python train.py --n_layer=12 --moe_layers=[1, 3, 5, 7, 9, 11] --balance_loss=0.00518 --balance_bias=false --groups_per_token=2 --lr_router=0.000393 --vocab_size=10381 --lr=0.00251 --beta2=0.99 --seq_len=1024 --train_tokens=378900000
Below are experts of layer 5 (counted from 0) of a mixture-of-experts language model. Rows are named router (the router's row for the expert), up (a neuron's input weights, with its number) and show model dimensions 96-127. Each number is 128 + 32 x the weight over its row's rms, rounded and kept within 0 to 255.
After each expert's rows: a language model's description of what the expert responds to. This comes from a sample of Wikipedia text that the model never trained on.

# expert 38
router [ 67  92 113 125 133 180  94 129 135 174  94 113 129 131 142 126 125 133 102 130 142 145 128 175 158 177 131  97 184 120 112 100]
up0 [156 187 137 193 105 122  86 156 120 114 130 165 120 152 119 152 177 140 127 179 124  99  69 104 113  87 131 114 151 131 124 143]
up1 [186 151  63 124  97  92 115 133 119 133 113 125 153 118 128 110 156  90 166 113 117  93 125 105 115  88 114 190 130 164  94 116]
up2 [137 148 126 176 140  56  81 141 139 104 111 128 131 133  92 173 116  81 139 113  95 120 121 149  78 116 128 184  85 171  80 121]
up3 [165 172 112 141 121  81  96  79 113  99 165 145 140 138  94 145 134  71 147  82 151 134  96 117 111  78 141 170 110 137  93  99]
up4 [162 198 104 148 123  38 107 136 137  84 117 122 102 137  73 105 169 121 135 142 129  84  89  97 118  84 142 126 140 156 160 167]
up5 [133 139 130  98 115  96  90 108 144 104 112  99 157 124 153 106 141 100 158 151 168 125 142 145  90  92  96 167 136 141 131 122]
up6 [158 206 123 141 108  78 130 133 143 104 117 124 120 136 116 136  83 102 143 117 139 107  98 107 123  96 122 143 104 133  86  99]
up7 [167 210  91 138 109  56 101 102 137  92 153 139 136 133 113 137 140  97 149 116 151 127  94 141 112  81 117 190 100 159 123 129]
up8 [152 148 131 197 149  54 113  67 126  91  91 140 114  91  94 113 148 103 172 106 143  81 107 123 140  92 113 166  92 166  93 145]
up9 [146 173  98 140 136  72  85 101 157  93 117 117 169 121 111 130 142  95 180 115 123 123  73 123 105  47 142 154 110 165 125  77]
up10 [152 146 121 130  98  77 115  90 163  77 111 142 102 134  86 128 107 116 150 117 140 107  61 127 137 103 160 162 131 164 136 139]
up11 [158 168 132 152 116  73 174 152 132 110 178 159 161 101  93 122  98 137 135 104 143  91 122  96 123  85 106 168  96 153  70 114]
up12 [101 137 123 156 137 101 125  83 178 111 148 183  95 137 114 150 129 119 117  68 207 138 123 156 123  88  56 138  93 131 117  97]
up13 [152 166 116 165 118  42 102  96 161  92 123 109 129 135 114 104 127 112 154 137 128 113 102 127 101  65 110 163 113 170 135 143]
up14 [161 163 149 200 158  74 162  66 170 147 143 120 127 156  83 114  83 114 179 115 164 151 155 152 202 118 156 147 104 137 135 132]
up15 [134 135 162 192 138 106 116  91 107 127  91 121 129 109 111 121 108 116 142 126 120 139  67 115 120 127 123 143 136 130 173 140]
up16 [165 148 149 129 140 109 109  84 115 120  80  90 121 156 146 141 135 129 169 115 111 114 121 121  51 179 186 128 106 146 146 160]
up17 [171 132 105 157 149 118 101 110 160  79  90 106 109 167 107 150 154 109 163 137 128 127  41 169  97  69 129 139 156 193 144 118]
up18 [177 176 116 138 133  28 121  87 148  82 141 135 122 117 125 105  95  64 145 119  99 113 112 153  97  75 131 182 100 176 140  94]
up19 [172 166  98 148  90  77 102 164 108  93 129 128 123 119 110 105 152  98 191 116 135 116 111 115 131  87 117 204 133 154 154  78]
up20 [185 174 122 159 122  72 110 109 171  93 105 162  91 140  75 102 117  79 135 107 129 123  98  87 103  84 127 185 132 154 125 114]
up21 [126 205 115 163 122  92 141 116 131  63 140 154 110 126  88 127 165  70 140  91 137 102  81 130 104 106 135 174  60 185 134 140]
up22 [166 186 130 163 120  92 145  95 122 146 140 120 157 197 108 112 163  83 152 141  98 127  76 128 101 105 163 143  89 152  94 121]
up23 [142 153 149 129 127  72  95  93 137  95 144 108  52 175 120 130 132  81 156 112 153 153 113 133 111 112  96 186 106 139 106 124]
Description: Foreign-name pieces, commas

# expert 29
router [ 68  94 115 125 133 180  95 129 134 176  92 130 126 132 142 125 122 134 102 131 141 146 127 176 159 177 132  98 184 122 112 102]
up0 [153 129 118 154 151  90 157  94 129 163 122 116 150 167 129 123 173  97 130 107 165 119  92  77 105 108  84 116 117 139 153 133]
up1 [ 94 202 103 142 103  97 112  93 131  58 181 130 107 150 128 100 121 126 123  97 161  98 140 146  90  99 166 163 130 152  99 144]
up2 [129 163 112 149 151 103  72 100 184 116  46  93 107 169  64 170 119 100 142  54 128  99  60  70  86 119 103 148 137 157 125 128]
up3 [165 182 138 125 106  72 119  97 145  84 148 146 142 128 124 154 113 110 169 105 126 114 139 100  73  90 111 192 111 162 106 128]
up4 [145 185  85 118 126  56  94  91 145  97 164 141 100  92 126 117 122  94 161 108 142 131  67  83  72  86 107 164 139 175 118 126]
up5 [176 187  81 153 115 101 127 148 155  97 179 165  99 103 103 138 110  65 150  56 162 112  82 119 126  88 113 188 117  98 141 112]
up6 [184 150 126 129 125  78 159 119  74 160 128 116 116 192 104 157 134 144 140  70 192 133  85 120 134  98 140 141 136 143 132 156]
up7 [134 174  64 121 143  85 165  99 168  73 127 106 127 138 121 158 107 108 173 142 134 138  82 108  93 121 104 129 122 129 124  70]
up8 [156 149 106 117 156  99 123  80 128  85 165 114  66 110 107 171 117 129 157  58 160 100  73  97  60 134 132 195 168 127 115 151]
up9 [138 163 109 181 129  48 129  60 145 102 152 115 139 124 121 165 162  84 152 130 185  94  65 118  97  93 138 168 131 178 127 111]
up10 [181 172 103 171 114  85 120  88 131  92 143 123 136 101 129 133 158  92 163 132 152 115  93 103 101  80 124 201 111 181 121 119]
up11 [149 194 132 152 121  34 139  74 134  95  98 109 122 146  98 103 145 103 147 146 175 124  93 118  83  84 146 179 108 169 135  95]
up12 [140 154 104 132 120  86  93 105 145 105  85 113  91 113 106 149 159 118 173 136 145  57  92 128 116  78 137 137 138 119 130 165]
up13 [113 147 134 136 118 108  72 104 143  69 106  92 134 130 123 160 125 124 133  96 179 164 100 117  90  71  96 159 168 147 128 107]
up14 [131 177 126 157 152  91 132 126 138 121 101  79 117 121 140 149 139 112 154 126 134 133  89 104  62 117  76 180 116 150  55  84]
up15 [148 164 112 140 170 114  86 136 171  84 122 120 144 160  91 125 123  43 151  55 131 140  76 107 121 126 150 156 128 112 145 127]
up16 [187 162 130 159 139  66 146  69 110 125 127 148  83 135  88 178 154 101 157 128 147 121 151 121 139 103 153 177 122 139 141 138]
up17 [145 193  78 161 143  68  85 133 154  66 131  79 137 115 106 142 125  88 178  74 140 119  92 111 103  77 113 164 145 175 128 114]
up18 [124 144 106 114 123  72  46 122 150  85  79 163  85 125  95  96 129 125 144  48 122 123  55 143 150  89 146 150 108 133 168 165]
up19 [134 182 146 186 118  66 124  98 129  99 173 119  89 152 121 156 125 110 156 136 156  82 101 107  83  79 162 145  96 151 161 111]
up20 [135 161 151 132 104 104 138 103 157  93 124 124  95 131 128  98 110  59 147 134 120 142  91 138  96  91 122 173 141 162 109 102]
up21 [167 120 146 159 117  58 147  94 187 108 121 145 129 109  96 156 136 139 171 108 142 111 125 104 105 106 128 178 150 158 116 151]
up22 [147 171 108 159 160  85 127  62 123  64 131 136 131 127  96 178 153  80 162 122 136 114  80  94 137  79 143 133 121 169 114 129]
up23 [171 194 101 144 100  39 100  95 138  81 134 130 119 142  82 130 111  93 171 113 119 125 106 131 112  95 134 193 143 193 165 100]
Description: Mixed table and function tokens

# expert 13
router [ 67  94 104 109 129 179  99 142 135 160  99 115 137 130 137 120 147 137  92 138 138 131 151 168 161 182 125  95 173 125 108 111]
up0 [137 156  89 123 119 110 149  77 142 101 117 141 125 180 137 141 193  88 134 109 131  93  92 140 104 114 159 106 163 204 121 185]
up1 [126 167 136 168 163 120 119  83 156  93 104 137  90 115 136 144 127  38 163 169 102 170 118  60 162  75  86 180 174 167  84 105]
up2 [122 131 115 120 139 103 124  82 156  97 173 162 149 114 132  81  91 116 159 124 139  91  73 152 107  71 153 163 162 149 152 120]
up3 [138 152 144 123 172 120 114 137  80 113 168 173 151 173 174  80 155 100 134 134 148 105 124 101  67 123 119 160 163 103  93 150]
up4 [115 177  99 153 103  71 125  47 131  72 136 124 126 121  63 151 181 140 165 148 150  95 105 157 136  82 137 134 155 148 119 160]
up5 [146 153 124 117 162 111  87 133 117 155 177 117 169 124 152  99 163 108 150 110 142  85  97 140  97  93  76 145 150 121 174  70]
up6 [106 158 126 140 156  74  86  87 159 121 140 168 103 112 114 114 111 121 169 101 123 106 121 112 147 133 172 140 111 149  88 145]
up7 [164 128 138 150 116  88 125  92 162 137 139 155 108 136 154  73  87 106 193  91 115 139 135 108 105 141 121 133 102 152  64 128]
up8 [153 128 111 130 163  82 139 107 145 118 121  86 133 140 145 148 138  63 156  86  99 118  97 116 119 128 107 165 113 136 163 116]
up9 [169 130 159 146 139  99 128 132 112  75 178 109 109 144 112 187 110 114 142  99 212  90  72 140  85  84 165 143 154 150 134 105]
up10 [146 156 125 152 149  54 114  79 158  76 130 114 129 144 146 116 154 103 163 123 142 124 140 152  83 112 134 188 136 159 148 125]
up11 [124 127 114 184 193  63  94  63 163 117 124 109 110 112 122 115 125 120 158  84 124 105  81  86 123 127  98 135  82 177 135 115]
up12 [160 147 130 130 117 111 117 125 136 127  83 117 142 126 132 143 136 114 164 120  70 143 147  82 133 172 198 169  87 139  86  96]
up13 [208 138 185 158 101  92 121 132 121 134 185  76 108 100 106 159 197 107 172 138 140 148 140 130  57  97 135 167 148 152  67  93]
up14 [145 154 151 191 118  88 137  88 126 113  86  97 158 104 114 129 113  52 137 137 148 146  79 160  52  85 102 109 151 112 176 136]
up15 [163 136  74 135 108  90 114  87 136 100  85  98  97 133 154 114 129 102 139 114 162  89 126 143 154 120 168 148 105 225 140 151]
up16 [110 218 122 119 103  59  94 164 114 127 156  73 115 126  98 135  83 131 127  96 185 152 154 164 113  74 179 107 102 207 180 144]
up17 [104 109 119 135 155 123 143 112 174 104 169 210 133 108 124 104  83  59 153 171 147  85  45 150 126 171 109 137 166 141 128 150]
up18 [161 155 142 117 141 130  90  82 129 120 144  75 117 174 116 138 180 136 154 114 120 111  88  79 106 118 174 119  87 136 106 154]
up19 [165 178 110 136  86  80 104 155 133 127 148 121 133 151 110 150 148  96 147 151 106 139  99 161  89 100 107 163  65 206 126  94]
up20 [143 143  79 156 183 103  89  76 161 101 193 128 108 148 112 139 138 138 157  61 192 113 104 131 112  79 110 153 124 172  64 160]
up21 [122 177 114 171 142  73  84  88 149  97 104 119 141 118  63 106 158  89 162  88 174  85 101 152 111  71 160 143 133 180 135 129]
up22 [124 149 124 151 167  89 101  70 141 102 136 187 146 112  81 158 177 153 140 113 194 118 109 114 124  75 136 136 176 151 108 110]
up23 [129 226 104 141 137  60  46  97 146  87 160  90 124 138 119 128 124  87 128  66 170 108 104 113  72  89 117 170  92 171 151 141]
Description: Table pipes, number ends

# expert 49
router [130 115 153 152  67  91 163 155 174 118 186 119 158  85 139 111 132 128 117 121 145 126 134 119 107 117  81  96 152 185  83  79]
up0 [186 148  95 166 173 143 113 109 165  99 154 121  89 134  93 161  84 151 122  80 187 149 153 141  94 156 120 168 163 107 104 182]
up1 [168 155  87 135 142  96  74 143 114 112 134 129 183 125  28 168 149 116 103 132  86 154 135  85 124  72 123 143  94 152 101 122]
up2 [152 175  90  85  84  90 117 134 108  47 118 150 125 186  93 131 169 150 150 129 133 164 131 125 199 104 174 209 115 183 132  99]
up3 [128 159 100  75 100  81 128 119 166  45 156  99 162 168 167 169 133 137 123 119 139 132 138 124  98 150 135 134 133  98  72 164]
up4 [ 80  99 116 150  92  88 141 176 143 118 155 108 178 123 100 175 119 132 142 118 168 167 110 171 150 138 107  96 116  95 141 148]
up5 [188 126  98 165 190 144 120 106 104 136 148 144 102  48 151  82 108  97 120 108 146 130  99  72 122 165 101 155 129 161 168 101]
up6 [105  99 165 165  97 108 156  79 109 121 111  81 155 194 134 135 161 199 125 135 111  83 143 189 145 101 124 188 133 146 169 126]
up7 [157 152 175 136 114 106 153 103 116 122 132 136 137 116 131 138 121 149 161  38 183  83 160  73  85 131 139 119 132  52 185 107]
up8 [114 103 144 188 217 133 141  67 104 116 171  97  81 153 159 127 154 192 139 172 109  97 113 108  99 126 116 135 138 149  84  83]
up9 [ 98 119 134 105 100  97 110 125  75 130 164  89 111 170 157 175 128 154 142 142 133 106  73 166 117 133  58 160  73 120 142 156]
up10 [213 134 117 170 132  32 132 157 102 137  81 150 143 128 120  60 137 110 128  88 130  77  96 154 118 121 168 138 138 161 130 111]
up11 [222 123 150 140 112 132 129 133 200 151 133 107  90 129 129  96 128 115 133  47  82  86  98 159 126 149 103 142 186 141 137 172]
up12 [132 137 118 136 114  86 128 138 118 105 185 117 162 150 168 131 144 102 125  95 157 149  76 170 126 155  54 134  72 209  97 126]
up13 [127 130 138  94 136 120 162 165 138 126 182 135 111 100 139 149 110  73 105 114 126  42  87 177 133 105  54 156 140 120  80 118]
up14 [112 235 130 121 103 143  81 135 127  61  76  91 176 179 104 126 117 132 160 126 133 157 104  76 122 134 218 165 136 108 148 113]
up15 [215 142 164 148 116  96 153 122 151 134 158 138 167 132 101  91 129 118 132 146 205  76 142 170 103  68 142 108 160 111 113 153]
up16 [129 132 136 132 134 121 144 138 166 122 172 160 110  62 129 164 127  91 123  40 127  89 150 182 170 102  62 168  83 104  72 120]
up17 [ 88 174 142  90 119 130  86 137  78  96 143 132 130 147 148 129 125 128 108 125 153 192 115 131 170 144 200 154  89 108 179 130]
up18 [106 166 128 109 122  99  96  98 158  91 163 116  82 184  93 129 102 161 161 147 129  51 144  76 111 133 196 180 174 140 144 163]
up19 [155 105 149 185 163  90 148 136 158 101 141 189 153 144 108 155  96 141 159 176  84  80 132  97 130 118  89  99 112 113 148 109]
up20 [126 132 147  74 139 135 135 126 104  79 159 166 138 123 139  92 127 108 154 138  90 113 170  82 162 121 118 174  87 162 194 110]
up21 [146 156 163 145 107 140 106 158  69 137  94  78  96 103 108  88 153 111 152 130 123 115 151 134 157  21  52 154  93 121 144 161]
up22 [201  92  91 143 134 113 119  95 212 114 131 119 145 169 138 141 166 164 162  83  80 165 120 111  98 117 150 135 142 115 137 113]
up23 [153 158  71  90 101 106 122 128  52  69 183 154 147 111 117 211 135 120 116 102 165 113 178 160 154 105 125 169 137 152 172 138]
Description: Military and weapons nouns

# expert 53
router [157 141  81 148 105 103 130 127 160 135 136 117 110 136 160 170 128 106 166 162 147 122  91 103  83 125 124 128  61 106 117  77]
up0 [110 202 173 103 123 119 107 127 163  92  86 165 117 111  87  91 108 110 127 170  94  91 164 172 190  86 142 150 170 138 119  77]
up1 [117 188  83 182 129 129 137 152 120 137 143 155 126 136 118 128 115 175 151 166 118 151 119  87  71  71 131 121 116 117 131 135]
up2 [180  99 105 123 151 143 164 133 187 142 104 162  81 194 112  83 112 223 160  99 106 179 141 125 124 142 114 119 151 138 138 108]
up3 [161 109 146 164  87 131 113 157 113 149  71 161 121 147 129  68 110 138 113 169  91 112 127 113 148 125  97 135 120 106 152 100]
up4 [ 87 124 115 158 109 138 110 155  89 125  83 154 134  50 118 129 148 103 148 117 182 155 157 174 102 139  91 165 109  93 204 167]
up5 [188 121 178 122 132 113 128 109 153 159 165 139 124 180 149 131 139 151 116  65  92 117 136  97 180  76 129 133  89 158  80 126]
up6 [116 112 190 145  97 112  99  99 113 102 127 103 160 139 144 121 132 127 157 129 202  46  79 190 117  69 165 187 162 150 122 112]
up7 [141 165  99  99 152 105 161 144 169 101 142 124 141 129 154 140 107 135 133  69 120 139 133  97 104  64 198 118  93 111 166 122]
up8 [100 127 152 126 101  99 159 112  93  65 161 192 103 125 137 148  83 144 112 147 148 134 131 160 103  90 173 179  84 138 160 111]
up9 [ 74 148 118 144 215 124  80  96 113  90 146 150 132  75  78  79 123 120  92 131 106 166 115 126 141 101 121 138 141 153 138 190]
up10 [105 159 154 135 125 157 134 147 124 152  98 138 135 107 186 124 127 191 165 141 183 152 170 113 107 135 186 173 145  85 133 129]
up11 [194 133 127 189 145 154 146 112 179 145 204 132 101  90 136 133 129 136 139 147 136 120 191 162 126 149 103 158 111 145 115 133]
up12 [117 110 121  80  87 132  70 136  78  83 119 106  62 168 173 189 124 108 122 104 127 183  88 197 109 123 146 113 133 183 149 141]
up13 [175 106  99  91 156 143  80 155 171 135 108 171 145 110 137  41 143  58 109 104 165 144 106 135 170 128  89 171 139 146 119  95]
up14 [106 160 124  91 169 117  91 146 199 127  89 141 123 163 124 157 103  83 144 127 175 143 125 162  80  80 126 137 141 100  50 131]
up15 [121 141 163 137 239 137 125 127 121 146 122 120 156 218 110  81 140  87 132 118  91 111 144 130 113 118 158 193  85 114 170  86]
up16 [145 107 156 194 169 112 150 139 144 115 183 133 167  97 110 110 128 135 136 170 150 108 154 117 139  97 137 122 104 129 111 130]
up17 [158 122 120 159 111 118  86 129 178 153  98 129 121 177 142  88 128 139 152  91 163 153 112  84  67 145 159 186 157 145 156 158]
up18 [158  85 171 144 118 126 127 109 134 139 136 119 168 120  78 106 128 181 170 125 112 123 178 141  73  88  98 129 157 185 144 137]
up19 [ 98 112  89 164 141 177 163 129 172 123 137 143 118 107 137 164 178 147 136 128 185 165  96  87 131 137 131 125 113 125  78 164]
up20 [108 160 124 154 156 141 155  90 180  82 137  83 117 124 115 134 144 156 127  93 142 136 156 130 122  84 166 189 157  70  98 114]
up21 [ 86 133  93 136 102 127 114 150 139 118 106 175 146 163 151 125 151 136 104 157 143 112 120 177 157 121 130 166 106 135 143 136]
up22 [132 169 159 103 138  82 126 106 149 154 179  42 137  76  97  89 144 191 146 173 143 124 150  94 169 110  79 161  99 105 159 152]
up23 [ 74 111 114 182 144 123 144 145 182 153  97 139 136 115 157 108 142 103 145 146 152 158 113 144 104  67 162 156 124 169 143 149]
Description: Institutional common nouns

# expert 55
router [ 67  90 116 125 133 179  94 132 134 173  93 109 125 131 142 124 112 133 107 131 140 144 130 174 158 178 129  97 182 120 110 100]
up0 [146 216 135  99  90 109 108 134  96 117 160 156 177  74 153 108 171  69 115 113 100  70  57 149 105  83 112 201 133 135 112 180]
up1 [155 178 118 162 109  64 108 109 133  95 158 131 113 116  88 135 167  97 170 108 139  94 107  73 122  91 113 198  96 188 142 102]
up2 [163 180  87 174  98  49  96 128 147  97 140 154 123 146  86 112 136 114 165  97 129 114  93 119  80  76 118 166 122 166 147 100]
up3 [149 161 113 152 143  87  95  70 139  98 106  87 131 143 130 125 150  85 150 137 139 113 131  94 106 122 139 169 125 174 163 125]
up4 [135 125 154 135 202 120 115  81 151 101  94 118 145 110  68 122  77 132 137  85 126 162  94  74 114  93 109 134  87 159 144 179]
up5 [186 167 104 112 133  97 122  82 157  93 146 153 152 149  98  72 145 106 202 100 118 137 134  95 108 101 141 190 149 155 125  99]
up6 [160 186 136 156 119  95 113 136 152  86 107 116 129 167 109  87 157  59 141 114 148 140  62 136  79 101 134 151 107 140 126 124]
up7 [174 201  87 153  90  80 132  92 111 107  97 163 102 100  90 129  98 109 148 129 147  76 101  87 146  72 150 178 112 184 132 148]
up8 [142 195  95 178  90  85 148 147 120  87  95 113 116 106 119 132 140  99 156  99 117 136 108  94 120 104 145 185 103 192 108 126]
up9 [151 152 146 130 162  98 105 167 172  85 122 105 114 103 139 150 147 119 149  81 145 142 183 155 142  90  73 128 116 143 138  93]
up10 [128 163 124 134 142  47  80 103 107  70 134 147 121 130  83 157 106 136 134 103 129 138  70 104  95  93 148 180  75 145 157 130]
up11 [153 212  92 188  84  57 113 113 113  79 148 107 110 115 110 142 138 123 150 130 167  98  74 110 135  63 120 174 107 198 107 139]
up12 [164 188 102 161 127  82  85 105 142 111 123 105  91 143 143 118 121  63 140 110 107 105  70 150  98 120 164 134 124 163 109  87]
up13 [147 149 141 145 160  84 129  88  82  87 131 149  94 130 110 147 133  78 138  89 190 106  77 104 115  55 128 184 146 155 142  99]
up14 [126 143  78 177  76 102  86 139 158 137 106 111 113 121 111 159 143  93 131 105 147  83  95 111 104 110 130 154  82 158 125 145]
up15 [111 138 119 178 101  89  97 123 163 115 132 156 150 142 116 174 139  62 160 109 126 127  84  75 100 102 146 101 124 141 129 131]
up16 [164 182  78 183  95  73 101 104 160 110 149 141 129 115  87 127 118 112 166  72 136 114 116 103 119  63 118 181 138 177 127 120]
up17 [133 154  99 209 104  97  98 108 105 126  98 134 137 140  63 135 130  79 148 138 180 119  27 118 108 127 104 161 155 165 141 109]
up18 [158 171 128 139 132  58 104 105 154  93 143 135 107 131 134 157 137 101 157  86 147  86 120 145 108  78 113 192 141 147 140 169]
up19 [148 156 100 179 182  88 117  19 173 122 135 139 151 142 116 120 176  96 129 141 109  78  87  73  96 140 107 154  95 163  62 119]
up20 [167 161 116 170 117  41 140 125 105  37 145 122  88  90  94 154  73 103 134 124 136  95 131  92 124 130 107 144 115 125 153 157]
up21 [137 195 121 180 104  75 123 108 127  87 142 133 116 103 110 134 154 115 153 106 154 141  95 131 104  85 135 194 111 161 127 148]
up22 [174 177 119 178  94  52 128  95 145  80 142 138 139 151  78 119 148  79 153 111 141 114 115 108  99  84 122 183 106 163 121 119]
up23 [151 164 112 154 137  61 113  83 109  81 165 111 113 134  53 171  92 117 157 110 130 106 105 106  93 128 137 180  85 148 142 151]
Description: Table and list separators

# expert 19
router [ 68  93 110 126 133 180  94 130 137 175  93 137 126 131 139 125 115 135 100 129 141 145 130 176 159 178 132  96 182 121 112 100]
up0 [139 187 118 168 115  67  99  84 123  84 150 168 115 109  92 137 132  72 144 114 127 106 117 104 109  89 139 167 124 178 130 127]
up1 [146 167 125 141 128  28 119  91 131  89 153 109 110 150 114 131 129  73 167 114 141  90 113 126 118  50 135 229  96 154 150 124]
up2 [144 234 125 170 116  98 129 125 126  91 105 118  97 114 127 119 151  98 154  99 132 126  74 115 126 117 129 161 127 169 158  99]
up3 [179 104 111 150 121  62  95  97 176 101 156  98 106 115 138 127 142 139 153 127 156 102  81 112 124  88 106 145 116 145 112 119]
up4 [146 181 115 148 155  83 103  72 147 101 147 123 112 149 104 125 146  87 163  78 171 102  58  59  73  87 134 152 154 153 141 185]
up5 [163 170 118 152  79  97 124 102 161  93 174 141 182 135  95 157 151  77 163  77 162  99  94  98 146  90 131 179 138 159 105 111]
up6 [153 142 124 155 130  61 101  75 164 105 164 139 107 154 102 115 135  48 167 117 133 120  92 126 113  60 117 190 135 189 106 123]
up7 [131 197 113 175 110  62  94  92 154  99 146 116 146 112 105 141  94  83 173 124 139  96  85  98 108  89 103 180 101 177 127 117]
up8 [137 198  90 151 104 117  72 136  87 117 153 117 164 130 181  98 131  71 143 147 152 124  84 110  89 124  91 214 131 215 130  75]
up9 [161 181 116 144 114  63 104  95 156 113 129 125 126 118  99 110 149  67 171 110 158 118  97 103  96  88 113 183 115 170 116 114]
up10 [147 181  98 151  92  72 106  79 142  94 132 129 127 105 120 134  98  83 145  94 146 127  79 136  93 125 130 173  82 171 128 100]
up11 [169 134 109 105  86  55 121 125 100  81 120 164  73 174 106 182 135  78 126  74 133 142  66  90 145 131  91 155 145 136 145 166]
up12 [105 134 122 145 106  52 162 101 157 125 142 112  85  81 137 136 219 126 177 142 148  69 114 125  79 137 111 136 101 121  71 129]
up13 [159 169 108 173 118  58 115  86 153  81 138 138 130 148 106 110 125  98 150 125 140  99  85 114 126  79 138 188 131 177 140 124]
up14 [131 189 103 134 119  56 127 108 147  71 129 148 121 107  92  93 119  95 160 126 132 134  92 109 123  57 114 174 106 166 109 143]
up15 [155 134  84 169  99  58 110  96 166  88 102 123 127 122 120 132  87 106 192 124 142 146  69  88 110  81 149 156  96 164 114 141]
up16 [144 165 147 163  82  54 102 110 132  89 133 139 143 115 118 143 110  54 166 127 147 145  96 107 120  62 138 199 138 154 143 118]
up17 [121 146  93 184  78  84 145 145 116 111  78 109 158  95 144 144 174  69 177  76 130 138 136  99 127  76 122 160 114 189 124 106]
up18 [141 154 124 197  98 112  94  74 116  66 136 111 149 128 125 128 125 101 160 146 163 118 135 123 108  70  80 167 135 169  97 135]
up19 [126 152 127 153  94  98 130  95 139  89 136 118  79  99 102 120 132 100 188 108 138 160 116 134 115  92 110 168 123 173  93 122]
up20 [138 142 122 148  86 100 146  81 144 101 107 138 125 150 136 141 135  73 170 123 114 125  81 131 138 118 135 152 123 148 121 127]
up21 [118 127 168 163 139  66 128 123 160 103 146 185 126 147  92 146  96  94 142  85 109 134  40  85  70 116 109 145 108 145 113 117]
up22 [128 164 101 120  93 107 155 122 120 143 164 132 157  80 115 139 100  91 171 120 157 121 105 132 118  67 112 165 118 158 122 132]
up23 [138 186  97 182 110  93 100  47 135  31 159 133 111 127  65 111  98 108 148  95 115 128 117 125 113 118 129 161 119 165  98 150]
Description: Pronouns and sparse table cells

# expert 22
router [ 66  91 115 123 130 178  93 128 133 183  92 113 127 133 144 122 118 133 140 129 140 142 133 175 159 178 130  97 186 120 115 101]
up0 [173 199 118 162 146  87  94  82 120  91 107 140 147 152  94 141 137  67 125 115 154 123 102 134 144  94 147 212  69 164 151 118]
up1 [193 132 160 142 125  59  89 103 151 125 114 111 122 145  86 140 126  90 152 115 151  94  79  57 109  78 133 164 151 152 149 129]
up2 [157 188  90 176 103  64 125  86 174  82 121 172 122 138 118 129  94  93 160 115 119 129 126  88 105 111  88 153 115 187 105  83]
up3 [160 201 126 206 115  82 115 102 155 123 116 136 109 102 143 120 121 101 140  86 146 121 122 144 118 103 121 201  96 175 104 133]
up4 [120 127 159 130 140  84 148 107 135 115 153  60 119 137  76  79 139 132 162 145 110 169 141 118 124 142  92 114 144 112 105 187]
up5 [ 79 166 140 162 112 107 114 152 128  92 142 131  81  89 135 147 139 128 132  51 158 124 133  70 137 124  99 179  82 151 137 142]
up6 [175 187 120 148 130  86  94  74 153  44  97 128  75 121  62 149 141  82 135 107 131 133  89 145 124 112 109 168 172 146 111 158]
up7 [198 181 153 149 139  96 111  72 139 124 107 138  79  95 115 164  98 113 200 120  92 133 116 172 117  59 149 173 114 142 106  96]
up8 [133 170 142 177 122  83  79  89 121 109 103 133 114 152 149 174 138  82 139 131 120 111 141 175 183 113 183 142 120 126 147 158]
up9 [112 141  90 174 117 103 135 127 121 110 139 146  79 171 147 129 126 158 147 111 125 139 134 136 108 105 141 167 162 131 126  84]
up10 [130 188 121 179  72  63  97 143 118 115 181  92 116 142 112 116 145 110 157  68 134 176  86 114 130 116 170 128 146 194  78 150]
up11 [168 200 105 119 144  93 104  96 152 102 124 116 125 105 121 119 106 129 158 109 124 114  89 133 125 119 121 196 140 116  91 145]
up12 [179 117 144 177 173  85 144 100 114 107 115  57 108 142 114 154 121 111 190 135 155 154 159 108  65 103 107 110 134 142 130 138]
up13 [144 148 145 207 147  82  68 101 125  74 160  93 101  91  72 104 125  83 133  89 137 128 119 133 128  78 106 160 162 162 117 173]
up14 [133 128 125 195 100 125 143 145 153 156 119  71 168 111 147 177 129 115 160 107 171  87 117 114  92 107  75 149  52 136 125 111]
up15 [173 128 149 149 144  88  74 101 140 116 112 155 145 144 126 143 147  97 139  89 144 128 138 156 146 119 146 138  61 110 116 157]
up16 [125 134 151 145  98  87 127 100 130  93 125  97 123  86 110 144 145 106 141 126 148  96  74 122 158 119 152 142 106 171 150  93]
up17 [145 150  84 156  71 100 116 109 170  73 117  91 128 106 110 162 141 123 138 125 163 148  87 140 117  76 150 190  64 193 120 118]
up18 [153 165 129 133 123 101 105 108 122  80 168 180 162  99 100 117 150  67 145 118 162 132 110 123  85  78 144 198 151 191 101  99]
up19 [163 166 110 180 138  44  96  82 192 127  88 127 114 135 106 130 151  59 148 112 125 155  98 130 123  72  89 140 105 142  84 133]
up20 [180 216 152 139 185  95  94 112  98 126 117 143 112 106  76 142 152 121 157 104 139 113 119 112 130 119 135 219 164 107 102 197]
up21 [125 177 122 185 132  54 117  96 135  75 132 160 114 109 115 107 134  94 140 124 144 114 109 192 125 106 114 138 120 178 136 110]
up22 [145 140 112 167 101  90  94  60 133  76 178 124 158 133  52 150 166 124 147 109 164 109 120 123 127 103 121 125 111 147 125 127]
up23 [179 200  87 135 116  84 132  55 159  79 137 151 155 124 122 117 146  83 133 119 164 123  97 180 128 127 143 197 122 170 100 157]
Description: Table cell separators